config.yaml
num_hidden_layers: 12
lr_router: 0.000548
norm_eps: 1e-05
beta1: 0.9
Below are experts of layer 7 (counted from 0) of a mixture-of-experts language model. Rows are named router (the router's row for the expert), down (a neuron's output weights, with its number) and show model dimensions 0-255. Each number is 128 + 24 x the weight over its row's rms, rounded and kept within 0 to 255. Numbers have three digits each.
Before each expert's rows: a language model's description of what the expert responds to. This comes from a sample of Wikipedia text that the model never trained on.

# expert 45
Locative prepositions. Prepositions in, at, of, on, during introducing places, teams or dates in sports and career biographies, like with Dallas in 2024, Petes of.
router:092127178151114091147163157145117136126117115110104116142108084128076143095101150093113155111126126142083124161165120133110111138126139129109147108116136128135120170147160119117127145157178145115163102125122118147108100161175143128127105091121130145105132126098160120121160090105144133139128095126166134155085153083111122127144142144097087138121134090143117103156103113103134124087101080113096123132127109106151116141116106124142149110095124119101129100107105091152162110132124135122129131102146085097113141111126170145105145076162154140115111117129113132082155153060109127150195121104121137071173097125090191116159161142130130142097120124106143154136121101158094126152143113130155132104149088092161172143141119141100114144154133105127143160160142134143120145128159081
down1:146149109096087139113171107126107155097115111107128150145143109149111168135107120142156161048158185146117156176125136140148124145076141099109168140152138106145128150143152141152122118134097115101126114142120124138137106108164098148148081122128155118156139108139144120148156106134158174135134126160146120114123102121120158161129111156127120114138122093117172108137097128101130106132128153106095089136133151125143162159086109109123094147089120109173122112135091136126107084114188109159144139164136127106087146117119119137120103146127140168146174118154192158119108103101141171125149130100086128150129151113118169112137133110131163092116114073075127109128117095085116083129115099086173146122114149134145140134137150135101152136119127109112146097095113166139096145130139109
down2:129120119102151141119091128142120136113116108115121149074138155121091110145144125091140159112120102139106146098133129144126161141150123133108170173150149122140126165135161130153106114065155190099110111172166112112141102106130159075137078083121120169139092082156094161107122099116158136103067142116104105139090134117083156112126094166151096126095159128115120122109130144145147175135122137122125174130124132126103148156147131121091106109126161119137134147129124139132114150113070123116144133162151101139106147104127155101163084106154150134132108109118131151133118140127134140105088161131160159099131099106114111141145142142156094112116072127104109112150124079105180111133121137126140135119104118136144145085146172145114126104125079153111127140162139113178119146100173152
down3:155160095144147175133118141157139132127119096145111140162110117122091160150158117092119090135121112147129087068136141103097142115091186139122105130112126169109142153142130082143172086183142156148167142145156115093144107159116111124124133122099148127159141183115153135151137169119101091137116143143158117182116133141130163131152127135133111069110105139120107124167116125116089140153155132148130146104144114131137153150124093120103101133133116108096130119160104141132093132171128098145141129087155085135111124158148114089148116130136126183146153100108122160117123183126148098132127186123127120124092121097110126147145168097103117147107161124125105118109126096126162133133142126097099120129115118125131123147137130157062106093158142137145165108109112135088111128056138104
down4:134135141110112149158130182143112135121085177125134138122093142153072138156147094114107100133107117118135172112113129128129122118142108131150119100163117131104144125140117099129113187138140110137117159108159107144110080130151100102118168154117162142161093148124156126134121125138123109127126117162103112110121115117118144110148152144086173127160188151158157189112156126169125138108143120123134118175192128094138143114174124096131072078151143096135114144123122104105122152144132106137133155098138111101124139100127118097127113169133107142116164122102095130156125125161128144120143155129156109148072143161189149129111161138159104121125137115186123104103133174104100156116141145185135120125173094098143137150093129124071125145099148110108117149100120152113141127095121128
down5:130161101123116139150148121153094108105156147129111146101057146183118132109112123114083143092132116110124080118164118168116114122166106132155091145131102172115146112103099110105131105117140117113161102111140127110148119104122100145130154115137138116123140144101078133152116139103135126149147120114084099149120135100131148105123132107086104123111141154132113136133112084153116125092122147152100174137166136117083120112132120168132134116159111125116132161154116121098100102129186140163133108113076102098152149154116074096114133093115114160170168160128139094104157106179143130146154119144139156119089143165148162110139095094116152126162131118148105144120156128112086137129169142146132119112165124139123144126140096119147104134142167120159083158146116089142125159214139127
down6:164137122151132165138107144119121127128159115102098125109122155119144094136170131145101129105132154131119155113078095157121107097154120139104114120103146099134119151125128166148109131156172114139119102103112148122115122139122134158110182138148105102177121098138162084110167095095167144097121093153162136116114094115151166137123163142118129114149187086175128144146137116148121130116115151108107119156103096114144149099148102168082116124073162115160115123146161070153076133158093128136108151147147108099103115150132164154159129132181119147166134152117142143073136154125121131100089107127075139138144132119132094139149139121155095121120128135094139077084160159096120115130119099177125143120137144071135109115158131120130104119129156133141140118144114139164130157139171133
down7:140124128123125100115162103119138165153109136135129143113145059137096132083151153150117124128148145105116106090125116123145133120113170115119097123129066121121144176156106144144185175089080142134142076155108123128123136130121118184129080105134164163118145142119157110119077105121125141145125124124103164157135095108153100140128094151126107136138115098158094097170097141146114159130127117147154085124082111135148142125127089146095108114127154130153096109073158098115103123153158130133131151154132141132080127105122108121135154093128133173176127111131169161114091118105167128123137163135111137148169121100135161115121154140142119107164118150124080114135106114115133107123113138158138119108134181143109125092146109112116109124078135134138167092139119112149164146134173076
down8:096125127113102101191144115177155101137157102081110142120140125160126106091115108153103173096125133114117107117115150140114144118122157136116124099098085117102122156122127177180124079094119114174142130101150143122135146113080117136125140141134145097144154116125125131126143143107161144137158149136120126085146122131071088111143135119138062130158128116151155138142111102112126114130140106118125116159093087090182105085141117139137121122110117132110134118124090126147100106108120101143074129128125143107089141120112152137121162062111096144135078145180149127128142095124137126135121124155130152134128167134122122152148125184091125143177142157115101126131170111154170113176085120118132106149112136122131138126146089107132126076099141145147099102162146153126169125168137088
down9:079083134098127121112112118098175139134131093091140115088105162115114140122160187149124125109134120173049131155116141144123129138120122156113097113142146162149113119116160112160110157142118127093113126129080143130118116133170129118148138109141124155176129101147097110151139114132136176137154120137145133107122150152169130130129098119153122143134122096128092184083108134119094123126145121098143108080122118136151100152120125170131155079137117171156158130113076150128149084126119092112106109148124109107076135163151136156158124102143154098093118155141148130136110114109141104121140100137117154129144097123135155127131141141140166088160183145116162144120127109135145103159145097095142152124143132115097128156101144147119138105142142118160082144140138133095135161118121033
down10:139105103103123167142130140123149127156158115149104113122090131125128147131129119156129116130086192135181145119103166127168166129116112134126105078125147109128146121115137118149139167114115091102140076132105129142141095086134180108144158114084135116136132146128117100131131137177151122126137164086146134159098104162161125090165109167153136131184115095142111133145091141151115163131166131088149132083134107123077177146148117162101137143106104098130082120125162161150123127098115098118128155126129113107139119153088179102124138145090161131095181142091134150133125151131131103128111124097113113110148128122153133108129113110082114128151122101150108105123151151145149116159102143153101144138136157161160117107110152115108128148106194166160149116118112097116131150095091096
down11:080072134145125139103135138117105146152143108171145111138120115100147090153142130161149113094167148134163151097108097122129103132146129094127114099106137136156162142107107151142106161137103161102119106119155109141161154126108152104133091148156127124133112111082133132182080118162131119144171117099145115184138147089152113104126122120124079139099082113126101158090127162100113128171113164113115125098178128147138080083110093130123108137144087148152118110120215131101097112111099110141140106154160141100132145100125128120137122125133115124088142176118152109109132133118143145123110146136139098136113138149108145184142092104176107116118084175117096127172147146167106104122131138124094114138145139126122111127158145121131167100120128143163111129133143104148149176107136121
down12:140137150142155194116107163108134088123129108096100152096127141089095150122129098107115106120110153134139134079093138146148119143137130132146136162096108129107096115136093134116137169078111143149103162109154131110062150100137098105116125164107177147110096132084177114144094154101145147156120088106085132107156139136131097128119155114124132147108147109128105126169137131107149121172166141123113133116171144110155125127161104113136144115131137130142159134123133136123156113104139095142156112154120088152128145142143134128139137158168123141130128132115084189139116093167099082125135174122105127114099165110178109106142143156129132118149082131176101107125153135150118150159110143147097152108121103143094094132111133131134105123155097142124169114104112182102097061135099117